{"d_model": 256, "moe_layers": [0, 1, 2, 3, 4, 5, 6, 7, 8, 9, 10, 11, 12, 13], "balance_loss": 0.00915, "balance_bias": false, "norm_place": "pre", "rope_base": 10000.0, "rope_fraction": 1.0, "parallel_block": true, "init": "normal", "lr": 0.00533, "beta1": 0.95, "warmup_steps": 200, "decay_fraction": 0.89}
Below are experts of layer 9 (counted from 0) of a mixture-of-experts language model. Rows are named router (the router's row for the expert), down (a neuron's output weights, with its number) and show model dimensions 0-255. Each number is 500 + 25 x the weight over its row's rms, rounded and kept within 0 to 999. Numbers have three digits each.
Before each expert's rows: "comes before" lists some tokens at least twice as common just after its tokens as in all text; "raises" lists some tokens whose logits its average output raises strongly, later layers aside. This comes from a sample of Wikipedia text that the model never trained on. Tokens count by the router's weight.

# expert 4
comes before: " of", " to", " in", " as", " that", " for"
raises: " in", ";", "-", " the", ",", " as"
router:494485502489537512543532499493475485495473508497487507497539471539499518460473518505505490522484579523449515488544520497485524493500506456504553447489524503506506529540472501514472508512527483482536472507467479541528502532477472495500496547460517477483483479471538489488526489522511491513511511518503507508487524510488542480451542489521492498514496523504491515542490486492510472544497508517480468507481507568510478520514519471509497520480495473488458530532497452485482547525460527463522535492541512509531499503492475519486519506465472544485525499500470479537504493429520462457496485524491516486539535474509464488513508502499539498471469461510529500477451485511464491467519480467515498467527487531440461495522470521511470471518503505513485488542524520525514483467515477
down0:504530524501494521538480495488473524527493457534542470503519495484516515521540484493527517512494552510451491467487483474514537484521516551478539488478507501515468498491541508473473463523519452490470508499478544487457521485528487491522458530469476498501522520480499483527448486539543502533484518501464483471516523536465508512488490474485506485507444496519479534501475475515514491535480497509546523508464523451445465522546505484523492494498534514512493501497528525427524493483509449464491549465511506468534497526509508491482526514527501503528460490511495505485530528511464506492467536488471512490536483464462537522515476499504506466484465478493520496470521485563477497493502524486486525483500498520451454487528521500484480530512516517477527474515528483548505528527485509
down1:502508482505473448555451510508456471481505512518519534476476522503482556515505535510523514511477463426527486529533470508495488484498487515530482497524528502527496511535519495504499497524503507522526506500459518548505502531481515511498524487495517510501442514504531467490486435545475498502514459498498523445526471507484529444504466493460543477465497461516545509482461483532501508487479501502485484530505488522519516515511536481481483516533521483523554494486529497505507495500499515467486499550517489513524519474508491530526508521524457480462474492500527476459508522457501500565513462500509490460481515501520478461530517510518485497492485469451472509483501468518464492503508480493520463589494499530487524507503480505500516507505452495458496499489487523523471498521509555
down2:543508522516516473503477492510540493476492464445510492505448548534491472472473517479500528510500490489510517458473481531481513489509518469494500502490487535559511466497468487420493522496489466511461497477511526471530501501528547530489456494478471525526527483499475518502473553511482533477516506511536516488501523521522544516514489506486511479459511523524506448531458502542500499516528490561517539547504470496510480463501488452524485479507466490481498481502511487492509519464488511510497511531488481500480438489499506521523479502537515506513460479476498450528459486514470500497517521510521461528542528536554484491521529479472484508539508440475510455484534499480531526481446497518480537517507506517494503469495484480492471515513467485520468509509497515503544480523484525
down3:516496495478512476507466478481499440524511510489521464488473512523462489542506489517506473487479471523574528524513533466508521475495464443492511490490500463474491505463493505495495513482440475491488492513585503533519498503486506491514456505501509486496494478498479510491544495517468519505512457509518559493536502478533488460532490505534516493490500479507479526499465506486496448447498512514459494496475479523480514579512515528502545510536527482532517537456563459503490501450509530495500543517490506509495481484512473482471496464485526492497457524491462497446510554481527508486489492509491529506487483505529464507503535546535496498489527489492507545476515473471527494472454508491521489527523511490519545458510507489511481485503508517456527550483505506506506494500509510
down4:496466487510503491486533497537501506535488502508487512555497535555490539508524453519490491507467431493486483512516497578510504499543537512538522503501521478467490482470485465515507504517514505460492443571519473503523498497483534474461493480514501500528504479513536493519520503514502457511527518429463501504488476478537478487435511521522494536513499486524528514485524510498476486485492493538476502461541478485518478478502524479485513472534498488484496487479462502502519510516499454520528514477452497493440513480467521496501487458496553472470513497482518546499509476506519559510539498466527481522522499487521501522489497505481544517509525541518492519523478489460516503491496503502483528508489454451530526494504508534528475506544488476557487471527507484498504529467500482
down5:560511529511484481455468485513540552522494515461513521547501529521491500488551486505486499457523517508495493533513494514438494492469487496501525459501482501512508486486491511456530515493503513534482507514477502533489493503482475521509484517491509463478490463489526512519521495484476481552513444508524527521468499540484427491529492517508510483502481509528526514501508485507503533531472511521509509509516485499479513515497471504468517494495557466519508442421547519486477496483519508499460462519517507527505532502518481494477534596524517499519496515475523508466512473531536538496482462557455518501512484498498496494491497518511490531492494500499485434483466478489469553518496493510447485505478470494512537509464558501493493501498479525519513537502531469504487487479488529
down6:497539532484538513498480523516503445512492524507543504505516526487506461517476543505527466490481470506459522499486491461515489489480470498513514503538474494518520490488516513521511533531491497512559496522525432485525536498497533506490475466506505477543464523508462533504486478469507495478523480484495468549488487447495436500498505508483482553549494547506510534477506478539543504448517488522488518491465524507510479522515484465505486472524466463515484543498553501517545531496460500508503449524496469486455486470478483469482463483476527505484486464503471514480512521482494486520512493510493466515472500504506504490484492496508532496506485500480536495530489483483501498489497493511510529546521521482476512463479508509483459448453452512568519534531562519481530516524511517

# expert 5
comes before: " |", "|", ".5", "°", ".4", ".8"
raises: "s", "\n", " of", "—"
router:512536495488548514524522488478519488516498532492543536502549465535515529485454478472511479500482540486476468522538505528455516496507552502496469498502543476489498528498510551505472542512537473499502506499500529522543487489466465528494513501517448505557460488515534515470521484520496489521503492536516509499496548498516533533494495497483491514497487503527499500512492494534505467499502506520455526473523494529539502523484505469540482518537510456539485510466484466479442496560479498522549520474513514479476509537491528492460528485500500479478491475505457487539547471466500491493457489535503498482535479475523496489525548515502514479485521480457488493515460535488469531488479501467467489471500472532504475490482488557467498472521528471548529513536513499504522522469504475
down0:531523470495525462504437478514467515477493496491457493456519481501505489479471512516509538509464542494513528478470476509514500494481501501499523446462483535437501520539531501497518556490538489443484492484513544500532496538540479451502522516519499478482485527503498552495456474529451497496418535514488494550489509485487457506502511503490482538510483495523471508498510511525462484491560472531480491534534511493485535505524577522508489493508554497476541481483498518518535450486521485488527515493498531507476485505493486524515514482509510505480531517493520517481522520506519505513485478504514500515473449533487514477485492473509488491496511520478485482512526560539543484451472495483484517489522500528527494511478538522500494504541517500534446500522502474508525493484510508
down1:482494529455577488494507475516497520530497505494517476483507484496495488506512510500504464493498474507524478507521487500444476545524481484489475472466473450516510482504522503489536492491500453486521512536496495518496493526470500470477503498514459489480496490513505554545487568484516493457545533471515527561510481513487448527474481454458473496547514451517479486470505493489546522482512544481521492554510489488475543465519508484516475509506473495449519485493479493528522522466496488462507499544567515502490493488533531560473518488488495513526527504490489511503534492498490494475480464487480495524540483536519506448452482501503505489497535499485502502525518461513473517476496490473460512487504511504480501502460515508427498462517487487538505486506481490504495558473510534
down2:521462477505546519483505514491512512497521518504460520473515530483477485519453472492508482526470489515502471463513480505513488510486501477511506508535486474515483530489506496558478513474432495502556494524501490521461516499508526477487482534524511484436501481496489478509497472527505529518504427495515522528496511506458523491518483498508442498476504464492507504507508484509477482520492488509500502526492503559479560485492435476462450454513467494511483467473525493493524500537489482459518539486523509466437522497527519498540512476505559501489503489528494462453538517507502500521505501500512475491495496535527493436480514519472547509478482489537501503553516524531479512521494507491461491477460482561522500470520508495493457506493522484500472531528517486481483445507451510
down3:464494518481490468459452513507554505476518475512518540502496504510495457514515502493525497544439457484502457496467530529506523467537501478477554538521494499499503455469488476466465499513543479523502496496507544516489491472471525501478489569508484484512498484472475501508509490469503489473540509515516508547492470498518484451537490482506493518527511504517515478488509539495495489496530569478479499529526517540458491493496466541488466491476540540515519510517502511535513501495498483501525499492485472547496530509529507523469490512543472545479460482484492499490466497499509465517527469512528509490495508479490477428460473488519510484467493461489480512490494483477488529485473484499521437509468481446547474487504463504550464471520528521544502495496519506484479527492524506
down4:534462499548488464484494480520481503491515503521499485486512523503467551466455516498488506504515465519484538476500513520492538486467492527468473520479433492497485507531498517495492508517465536498555494512537507507498497485528498489507479521525500523526484509530469504464507478444489500513479479494507491532504471504482459457437495482525474470506443533518481492504484491507505472491538493427508503542479486494475558509491497498467538497483492527489469507472518484475464501517485524495529506535503537517497498500490447500499496476477500544466517527484500503490453523498489516487510493514559487505480530503493488544492477525495503555479480498517508460515523500494525517512530525480510565511523520516443535467469512501508507565504445516521487485451482488501513497514554437
down5:493507486486485486496519516532507499487471518487486521445492483482438490509503491506543500498489500520497471514514487511484507466531482466491505532538472492430515485537523454505524529494477500505543530484518499481495519552488480520501479479488485484467470496503529496540504533484426522503505454576500487512520464526511495511498540501475541485554476522502487471484491511494505528481523486488498544465514521490496468492478510539531542485470495514558481489519469491515461521485479497500543508521514463499522549503509465512449476459502458504522523468509522491516482487497525500556480540509451522522471499534518499512496500492543491481478493491487522512530503496526529459475509503443517510476464530482496527499505458485510548518488505553511514507470492473517511450487459534
down6:520503494521497493526479553488511532480489525479546478514477508529518532541495537502459485509528519495523511475521488516492487509458480515492520502453506478513511488477498499470485482500516453525441492501499514482545526523500482481527515538508512528487474450511522501460499518514533430490480505495486519510508490520504521522487489509491467488471537488507471511546498490475503516493473476484520488445522510571557502567508510503502537503481454527508526490530495515513496528526516454498512549451496510505507506552521523470504483530503532514514451503520497490521498497453509559510479483514454467468486467540525490500481475508480493471504486420537506506455508524534513479469504492498511524490458499473537475517512462506471491507535510485492496524458442498509470488507498480

# expert 13
comes before: "\n", "-", "|", "The", " The", "In"
raises: "-", "=", "\n", "\""
router:475526523481490511518541492455488509537498507510549540534493480518557570486488512473491480504484479494506533516520499509463493500501536467488502497519514491478481521469479519471488502540532483484519532469495507503566503543466497514444520521448473477530496513484486471465493483505517456533510493539534476456535537495517531504513486538487509516459488487497506522516469485537509484480490487500488496532497528564513521503448504498510499499528503454515470527485502510495495502505492477491557516485488502475477525509514500530469552451475505479523504473497442482525478500476489494509462495495518446503518530503505456537497517482514543466498510499473472519545470522531450541476507465470501490532488477517497453489536475523462470480516503494531527510534520466515519494474506488
down0:519482469501481481498475502445491505485522511501536524509518523485470499517500487481507482499487472511509472539519495534524491482510488511472503496497478477483478549519535439464554473516480491481478441439491468476494525488538546515517499517471539469480495503434468487507468503510511459509485478487519490496502510485471550483538519511518485466535483466486459525473516474460517494513515485535497481492517480493508516446504507476501493562501492488508539491509505517470459514532499511470452528507520489469460483446503477478528495531493490492531536499494507504513512479487490495483458514489518500462478500468499527466568480483499479529491510538516450499471542502486518548525531468503509534500484479531500493499528478455513543481469502486504534501575477480505475488492544491
down1:474497503462505499496512479512471481470528498510490547479462482499507533483478521515485499511540534503507478486513500481528519473482508456506512518527500520480467503491483501492514479453471522476520453487456456482475500518492483461483521463506520535493519552468478498549503515485482488498535523483461488523510509564488445487504569538508523513522480529487462443515487519506516450525537534467505458507484503494484520515525511518487463473475502503498499520487507461517511481515522499487481510452511509514509512487511498476476525495514535474494495504482482508529423498524531479470528508509490487540501518486498544495551475511439468524474510498505483488456510516452502512547509493533455511473439510496526544471501513537527515463514495554498485539518479486503477511514498451
down2:506447478489475465492520519505515501526480476512483483478549466515496553485530483514533503544533565542483545457476534515478489498520531531481493499476508464519496478512514526476468501535477536501495500455463489536520514518496533524482503485497520487462526468513495450546498485531506514557474543472514504519476476499497485522527510532496490504467524479509506489465514484498511516510492511455488495513495468521515468487531484480539468516517468499537523510441513511467522506552557474489501487548542534475509512532527539500509509497517465481462520498487481478534510501518481492500515514495490474525513482495511492448516503510496471544501538476494473484515484512457503508474477496542431481522515533430556495505466509477464492515483488497513519521491502510505491479530518529
down3:508494521510473481481512471510528506519463527486509529513509467474516491532526507522486465490495528506509525538469543513468467484499512523541503529505527508497500477496514483528467503483539479541511458493497483501459479542497508526487507505464512467538495512497496479482505501500501457488493464522463494528505493544464437527492493530508541471516518496469461513473511529485550538532537517497458517517518500485496532515512463477465507523515496481504488505465497498525492516517456533512514442510516534509512509493545517499535516531486479463506489512532480494533467503501475488541518546486506449441485488521473464526468538511536492494525544515464497491495501506501519469511485490480465490492511554462518516437482486541522512439547470506466518512529498510478559448491520511
down4:503484522494488519527545502510484515475478518543456516535519495482454515514511443497462543488478525523477521450503509518500497489506493509497475498481483475542500501536479458529515456517495505450562468540507539501477457492496495469529499506468497474522511490460500506540497538494506486476504484515488516515500523474490470506525524517494505467472518494474545540527526438513498540499528503482487541515477495486482474540551535488467459494510519480530509461458512474532492535480564526514484493506523476533542506520485523511529486489514529516523474486451470484520475513487491472531545440498528540460504492479474461491488467537476497491519505465524495508488504499525487465514473480532498514474503503533503514478497501423490500516470502491511486523521506502528535487530484473
down5:482499466488526446478476491491491497562497502491462547508524482493500482463472517458474491519507541503512530489498459482484454496485489489540519605485524521540526531486479495510495491520509488460485507539470503463499483476481509527495495507491509485495436524495469474487536525475500479518525505498516516501487485461507512465510513478496534539468491508473451513492520499526528533488550538444544492460526474517550484497467487546483490510544540458461496514488443522505497534516516478530512485449514480504482463472493506491496466524477507476501481515519514508462485485555502533482528509520489487541454504524481501520496488513490486519530548502500475516489488537466503516521484522488489518500496512458507490501478446510512494525512483489521507494542477495486460509483520505
down6:517494482509472533465507513472460491513473479500495486469533503493517499493546519536491520525503485542499472547466499473520529545481537509497464525528480468497538537529532504506539506521523472516499522491486489446495504499486465491526480509487482481507465501537527525529523500546509489522495543524480492493474522543530489530495510504502469481507488453519526564490517461498493554516505505481481480469505490523530545497510447513532510529502508510511505435501469504532466454505539522531499521521510532501487528522499507496491487488500509527514478505486439474573528554484519486480497451511484522489506495503516500504490536505500474586503467535459508502490485516476475531519480493460480507487510465507470478468516476498488518491453536513493482538473525514471508453508521520